From a checkpoint of a small mixture-of-experts model trained on Wikipedia: 638M tokens, 4870 steps.
Below are experts of layer 5 (counted from 0) of a mixture-of-experts language model. Rows are named router (the router's row for the expert), up (a neuron's input weights, with its number) and show model dimensions 0-95. Each number is 500 + 25 x the weight over its row's rms, rounded and kept within 0 to 999. Numbers have three digits each.
Before each expert's rows: a language model's description of what the expert responds to. This comes from a sample of Wikipedia text that the model never trained on.

# expert 46
Description: Capitalized name initials. Initial capital letter or consonant cluster that starts a split proper noun, often in tables or credits, such as Sh, Sch, Ch, B.
router:490493458501505517472512507503469509507482510486478488493527488462515453526487494518522498482492519466439453470413472463483533493478487485482532466496482511481439493505486487527498494500495500503481534534492528496499493494480520490521527521507466504527518560487459511501546534515482470501
up3:515515516451536522535472507507495539465458550512537479498479482510504494530507496544510458535521525497524519485496495531471518520497508469514495467476531505551548543500485495479521514526517535530482456515492480506502519516494457516500559509463493517481523494490514465502513465487487461519

# expert 23
Description: Table and list separators. Colons, table bars and semicolons separating fields in infoboxes, discography lists and stats tables, as in B-side:, Europe:, the | between hockey stats.
router:482505488506515492437534505473523519492490501481507511502530468501533453509478457509530467475503527480460473496465462438486506498497493497524547464521486524508474485500516458488519485468455512513518509495488533484482507468517483524506515534478479488546529564486481517543522526514498484479
up26:478482476533495531490521491548493533522466504478481522483550484481508506509513496516573520519477479462455481488500517495505502482502477494516513490502525490521458450486503506513536485479449484485470479500486494545520499443505531520515535508527468487515506525492536554512530533546503505519

# expert 7
Description: Line breaks in lists. Line breaks ending table rows, list items and headings, such as after a "|" cell or a bibliography entry; also some sentence-final periods.
router:501518473522512534475527449492507504477476537536488518520503465494511461535446466509543466482500532485478492461445460493494519504481529494480550506538473495471498454505539458511494515495483516511463513495509523471498508495521498511532507528515494490514531544491456529506496506492506462467
up29:495506513472519511505466490466472467546517477451494493468527502514489511501483470530505526513527485543510502491515470503458461491509502515506467518487469529465467484478535444494498557479546488520506460512513520520467503495471528499494514489511468469541524498507485527500467531490470458553

# expert 58
Description: Verbs and adverbs after subjects. Auxiliaries and adverbs after a subject or relative pronoun, such as was, is, has, been, also, and -ly adverb endings like frequently.
router:495493488546499523488511472507491534504508476496467498464522468498532447501443465482531499501539508501466492473488462450507512498472493496487512544550478498480489480518493467517513482500463500504485501535511484501455506473491491520499479540502448486551533529484487544510536547517505471480
up0:543556485470550502506476474472510513513504531508476499494494501480535464523485509562504473471508499494463481498515462510457540479487489490444502473497508474491493516443503490511494498489521490478480486458472488480483481458493515456496493553489490479454490482499506528535530499455510489474

# expert 18
Description: "It" and math or table tokens. The subject "it" starting a clause ("it was", "it follows"), math dollar signs in LaTeX, and table-cell tokens, dates and stray letters.
router:497518480513500523490515485496501480503489497507478491495502452466546459523472456509509476485517538465460450483441461472496493503478517487474533532527469512480454462495529452527512503475494501490507519513481528490488527479506501499521514544524498484539538553479471509509531539518492465493
up16:535490498511512513520490471507493476518486511531457475543487488443477472515499507497521521519520568500487480537488471474483537517460504525481554481487520515464501507513517500477520513509497499519488529484460502505521502515481481480497474605503508528486487494486450516497511539515490478490

# expert 39
Description: Lowercase word-start fragments. Lowercase consonant pieces opening a split word after a space or article, such as c in crop, gl, br, con, trans.
router:519516432504518534497513493501517485519487519505489507489524449491541433496497500472511490499494546485448477452447456449465501492500495523494515502571476514493473493514526453503520505504474518488485484527504523519506498487492514508517516495526478499519515546460485506516502505518514453479
up1:528553458565526544522505513532513524505512470505478469480509525508485494512505493530515527523498504503482506469517500533486523482501518443496506520498526538468477512521491496518497543463512504475468514541498491480541512497509496498466536494495479514474510529549470529511502502556433494485

# expert 0
Description: Articles and role verbs. Articles and "as" introducing a noun phrase, plus naming or role verbs: became, called, named, appointed, "was enumerated as".
router:504503461530508523482538488494473502507484545468476493506522476477554437547459483488483507486494532496465465456470509486511495508455506508474539509542479490494487468486503489508521480496482509485488507526504506494477548488526503499497516556487499510530514561511467533535496527524487457481
up1:492477472513539522475533514495472487503467522501475505467529475528552538483460489507442511494494470449491463502507501499498458484466499500498497525510519554542473536484496493469502510454529502536563520505464472485480483529530501515512500517458488499515490514490511482492498532535531481491

# expert 50
Description: Determiners and word starts. Determiners like the, their, her, and opening pieces such as comm, Ed, Am, in running prose and discographies.
router:508508461516523531472519479497489494495501503509470509506516459474539451524470466515515478461506534471462455465449479458478505505468501492492545510524465507467464467499521452511514506486468510496494513513501512492497518468511525510526498537524464479528516548490461514524511535530490460498
up18:488528505548510558497532477476519474469482535495489493480526497497516475486515511485509497438506522553459491482475468482505508490486522490500522553560508469469516494517570445519522539465500502507509500499502518492496498444494477498517481512500506466490524524511478518457494503514517486481

# expert 62
Description: Mid-word syllable pieces. Mid-word syllables like ph, ell, om, od, z inside technical, taxonomic and foreign words, e.g. Chancellor, emphasizes, chlorpropham.
router:501527455490500521475519464500471478477493513538489501544549466497524460502491496478499480479490553498486486464435466446473528500472513486516525526525478513448464491504509493524494492501460538510515506516504521483476499489519523548512523522537470499519515527495457509537482509507478468512
up1:479509487502480481512520554532548529511541513515497492480552531480477506505486504525475494446495501528483445504509513521478548526498497519520532510513510498481535508468509530492528470522541490525494526499452461485486487486510487524480483559528527509483552554499498507504473511499493538513

# expert 57
Description: Mid-word lowercase syllables. Lowercase syllables inside longer words, after a preceding letter, such as or in censorship, it, en, est, ess, ow.
router:524494449518461506476510478510472476490501492517456494502509444471522443528470496474517479457520535516479479501441492483471485518458529514483522492511489520508469504526494454498503495499442515499513482507502541518483496461523506529523510525547453480543508534497491497497497499495506466468
up1:559536503529483492510507492490491502466496457503460490507477468464537513523534518512491484522502519465473525511486521468487466480481526471533477485501513569482504493526472474534502513543494477476489474479517499485511491486484478522555462538499466498502491518527484424475488483493474488491

# expert 16
Description: Clause boundary punctuation. Periods, commas, closing parentheses, paragraph breaks and clause-linking words after a clause, such as which, who, but, although.
router:525539483512509520498522471493504523501494497503488513489526471487529455481448446505507469490510526491437480450474459456472510504462500517483535488541486519499487448507514424520499506510481502524494491496498505485482498476486530493507506566497491484529518507525459504515510521528501462514
up5:530507488510503498450443524472520514562470486503500509467508518475481516477454511501484462478474504527483480526488457500501530458495481498469549506517518511486485418514506520485501476468510502508483486467475507505484478538471489548499485520498528473501538503510497486507473507468544479472

# expert 32
Description: Capitalized word openings. Capitalized first pieces of names and headings, e.g. Bar, Per, Mon, Bor in Borac, Dem in Demographics.
router:521494472507537531492472509502475519502472522507479545495518501468513490528488485482522498486525530472467468485406499462466492521443466502490519509533519501456451457516523464489520494492492507489486508504518491515491484501513528497506486539512495489519498540493450534527542522499475463504
up3:508522542524520533505481444498482531502461475495439482477501510507518486454486502509510452490520492475498512514528529521451494501447502500530477465492526523482523491492536491507517476505473513471478508514557497504467534505475490486463516472468481504521543516460483453502513463508537492509

# expert 45
Description: List and table row starts. Bullet dashes and pipe characters opening a new line in infobox lists and table rows, such as Time zone, Genus, Coordinates entries.
router:501472486539521519471548462499496478521509513524490509507495488466507479507474515486507518447524536490447478445472481452464496501484518496500513477514484531481485455518499484518530487451489492523497514511507520473525519466511513536527524509479462458517531568501488508502506530511483448487
up1:510520513502546521502530499481517505441504481523438502417529503532505496532503528501503519481529475470508478497487450494482502458497523495488543528512482475523488515516506479476479450469523488510492493547514537504463519513508493531533527508502467533500510494518491507494515525510497448540

# expert 54
Description: Numeric punctuation. Hyphens, dashes, decimal points, slashes and signs between digits in scores, coordinates, seasons and percentages: 0-2, 74.48, 2021–22, +5.35.
router:518488466500506511492494480514468535493495495541478497496512470495544471508475492513513473489514532456467473483485478442481490501494499465516542527515451522479464463485524419507517520464487509483500504542503514503475551469496514521513494524511470494501516544457459530492516519527508510513
up2:521474489552485536506540479519498515491553495504489503479503462506515499508402512491528508447490509514543515508503472479486522490495497509483539503567517471515513517486507502492513530528552475518475552525480496518527473472505495533489491509526525528502512478493507505477499502513550514483

# expert 44
Description: Initial consonant pieces. Single consonants or consonant clusters that begin a word or name, e.g. s of select, w of Milwaukee, st, sh, DST.
router:497510462511479523463503503543473504514481499506496488469517463466539450500484503492510493479501510440492452458450500449485502471468491500521512500514467476520447490538520444527516485514496496522506529534483519485481522471474544505500543522521476512520497539508466496502486505500500455501
up1:488506481477464493509526502503493572483491539495523494473492489509509497478447490473530508501450511495504465481482505505503498508511487498433518535479496473514545492509536460537512456505511500478469463453501526486513504491534457494484534496506447512509546515521476522520531532501457479504

# expert 12
Description: Possessives, pronouns, determiners. Sentence-opening pronouns, possessives and quantifiers before a noun or verb: his, their, he, this, two, some, first, "During his tenure".
router:533509496491501556495537516512480509518491494480434491521498468488533463491456446496528512494533526476481479465478489456476504501467535497513542517523471523470439470486532463508517530480469473533491513511515519496496516486516508522508494517494476469495527531523478519494541511522483463488
up0:509492459497463542479429490525515510510516472479518508519455486483498516446504497468459496485511530468526504492495505471468465473499501535468558529506514493511521460516520464492494486498443468504507526499515497477511500524470492472495502496511505472562488533472479513533544517521492483492

# expert 29
Description: Word-middle pieces before -tion. Word fragments that end in t or x inside longer words, just before a suffix, as in direc(tion), distribu(tor), Produc(ed), Cinem(at)ography.
router:513486502539483538499525462507489502505527525487467488506516460492525447496498487503504490459536507456481430508414461454481513529494495470500530504504478508475483484512536447512522511501478518513522515518476514502499511490522530483513513532528476522537525529501489533515478502520490479473
up1:510489498463501465504523477511474507493532517463534530520508477471518452455518469503528524494525532481478510449482433497512486501511552559496517476510487488491500447527538499468498532528507447518514519484471542506520482495511539521512487523494493490519532531522507498499505523502496504459

# expert 48
Description: Past-tense action verbs. Past-tense verbs and -ed/-ing endings after a subject or "was", often career events: played, served, settled, invested, finished, listed.
router:497507472535501510487529493508491496509492499475477534495542422502527456507455450503531484446520558477485464461482473476483479504463511476498548515517486482504480461514522484487506502513491502500503536489528493509482541475491490491500511527470474492510504511505479524525485563518473462500
up2:515513486512531514511477466460498470539526534521472475491495474505502445522479521483459517497480510492481488513507461526489521472534489536516511511464527458471502520515491530469500489463472566479485490509466494541515542488524511519536486499490457540473477493513504522473499492501480453545

# expert 26
Description: Final vowel endings. Word-final pieces ending in a vowel in foreign names and places, e.g. Copa, Lega, Tonga, -ić, plus articles a and an.
router:522522465504512531496499490474480468475487491524438472519512464447500468502442443485508472489499529500440463494483502456486484520476512502502500516509477511485473456484506493496518514529485488498490482513510498502506532466506509526520508532499482487542506564487459495535516520534534459492
up3:472517455517511496511503503499473559500524500500494527484485495516492493540469542487547489473459557540533511488529476517464524512514526486489503456518512511505521498465510502518495486475541481528516490501434456529499509492462520469510519535512489519531554484541494522495508485474477483522

# expert 38
Description: Opening brackets. Opening parentheses before units, dates, ages and glosses, e.g. (aged 78), (116 in), plus brackets, braces and ^{ / _{.
router:515521456510494511457498493479485495467519530492467523510506486464537488519480470498520464464512509475452476484469454459503479477470480485484538525519486468498475494498520441513502524478461495499476483547493519505497506464493521535518514507512463469519520577482464504496514524503490467497
up0:451536481469507489518473478486501510466520511534461515499512517473510483493455439481491541505527519451477517487503466493493489484526525489485483451503502521512505447474528467517550501517475508547456499512510472480486538472470484472523517537533501482523491492534471500494495537490532500501

# expert 21
Description: Word-initial capital letters. Capital letters or short capitalized pieces starting a name or abbreviation, especially U in U.S., plus Al, An, Ed, Mar.
router:509499460533523517479517485471495520510510485499451512495525488485532446509478494523510474485519528458456482460422482489473512505480499503482526484543489488478440498521516454531503506478480503498482484516512520496511496503489485484494517535490496465527537552490479520536536528547495464495
up2:476526508526528525443500476477496527468462500470503542553516495502516537479502492491526483537520479527499515481470489494502503456517491512569517471496495521480483485509478529463512516518467549522513493507490493476467472512492546477531489524511521508536536521511484512490439512478465505532

# expert 59
Description: Heading equals signs. == and === section-heading marks, especially Career statistics and Club subsections, plus infobox colons such as Phylum: and Position:.
router:521535485527511512504487496533486489476514500493510492514496466455517441496511482535529473461545505491451472495462460467491529513468503531496530496505482511484469465491505439489508513492489494481493505519502478498480536508524521523558499496505462463509531551489455493508528506536482452492
up11:486542497487500475533497526486515495472532507462499501483510502520509473491506486486547473516492567515485463498518479480520518536506513475468535537482502546510504451504502506565535491494471523511481518501488465486516462508489477523491454550544498522509481495488525522515482523461552474501

# expert 1
Description: Proper-name modifier words. Capitalized first words of multiword names of nations, institutions and events, such as United States, National Medal, North American.
router:507492473513527540474489510534464490518518524477458517502507462491509497501476479509536478467495532459483443473480471473459520501452524507515510515498489508470479442502496480503539480491482488481483522551512496504527521482550509506531495538505494480501513541503447502496524536529527453513
up24:468470487532527476502503486492490510460500481495513522449502496488518477530474460482514519523538460467501494523479471515525536536500523488513505515561492509484430471530484490470499512466475496507527497461517516469483482496518494473538461491504486499582493518494523523509501490510460467500

# expert 37
Description: Definite article. The word the (also The, this, each) after prepositions, as in correct to the end, under the age, president of the.
router:513499488502518542467510503518509486468509509506460518519537461468537474504452496512532475493534525471469467477467493449492503532446522485513535471525497510450479464510495470523506491479463501514481501528510517497490506486517508501501498534509503470554525524484451504473492524512510436474
up4:556495489490470561500512529517538503477522481539533484521418506497459506490492477498526520518480455472493504493522491496491500504495497476506539493533483509525518500498477490494509443515529464485512510509532511480494489523464532507516471544508501494480534500463500493493526525507504420507

# expert 8
Description: Clause-opening words. Opening quotes, modal verbs and to, and first pieces of verbs after to, e.g. would, could, to, the tr of trap.
router:465483483533509523458517498513510520524507522484487500461539487496558488498487488489504498484527516485489465473455458469477515479461490478500547534544504492510480470493528452523513523483517510496483532540491542478511494449505502533514500525523503467518526533488439503509530517514481457480
up3:479532426564484499558519519499483511514542510454496541503529474505521506526481495515513514480514508516488470496515507489529491515499505528505508487505521533494493494474498490496467473475472488487520509495496494468525558542491516539510483523508527558497462503500504503508512492414497474495

# expert 60
Description: Word-initial pieces. Opening fragments of lowercase or capitalized words after an article or conjunction: reg in regards or registered, beg, trav, In, Gu.
router:475484445510528519509499495526501504523499526493475479501492472455543487511480492483494475468506504477465499481417439444464512486475510489496538494538499472471480487539535469534511498503473509528476536512497519525516518481487518493500505515503484491550511517512478523510512531508504439497
up0:462496470511513501478510487452468550508472489482498525506459469498522502518517479492472499526469544469537540497488479467501509512446530530538502512491488501528509504465529464509501479458442488511525473505510461516469497487483468535465512538500534495483486506502462530490528516532491462510

# expert 63
Description: Capitals in codes, coordinates. Capital letters inside codes, acronyms and initials, such as engine codes 4BD1, LED, CE, BC, plus seconds marks ″ in coordinates.
router:510550479519521503472522499487473456482468496490472486514548469457520464509456492530527474480483532500462455492463495462496508478482489509462531506512467528467468483510500458504529501504474511480510485528496513481518530463505519506533506512530454463532521559492479490517491538493505479500
up17:561497519471503470506541495477496498483527490496502485536514472515525513503498526484468512474467523532508464512492501459497546459520477488449537508514528536491527489539477470487538489474544500510478545517465461473522486438509510500523509530507486469490498506540462481495520492499482500531

# expert 22
Description: Foreign-name syllable fragments. Short consonant-vowel pieces inside foreign names, taxon names and place names, such as tri in Kortrijk, te, Tra, plus the prefix pro.
router:528514459496517540469508491521517473471503489548497500517504479468528478514478504498490491457526517479470452505417508477478467490459514472494522527517499493471445467486522452470514525516506483512527516487500484472499505459480527498519484525513477467509500548476449501510487508509490465510
up1:524535495480495546468495494501497488511505473510473516524506471487539498542479500485465495505546522512484524470484521474508516525502477467526507467512522509523528481488523515488551483502490478513510466496519474492531495478557467493536562505446484465539503531447499462519466509527529518513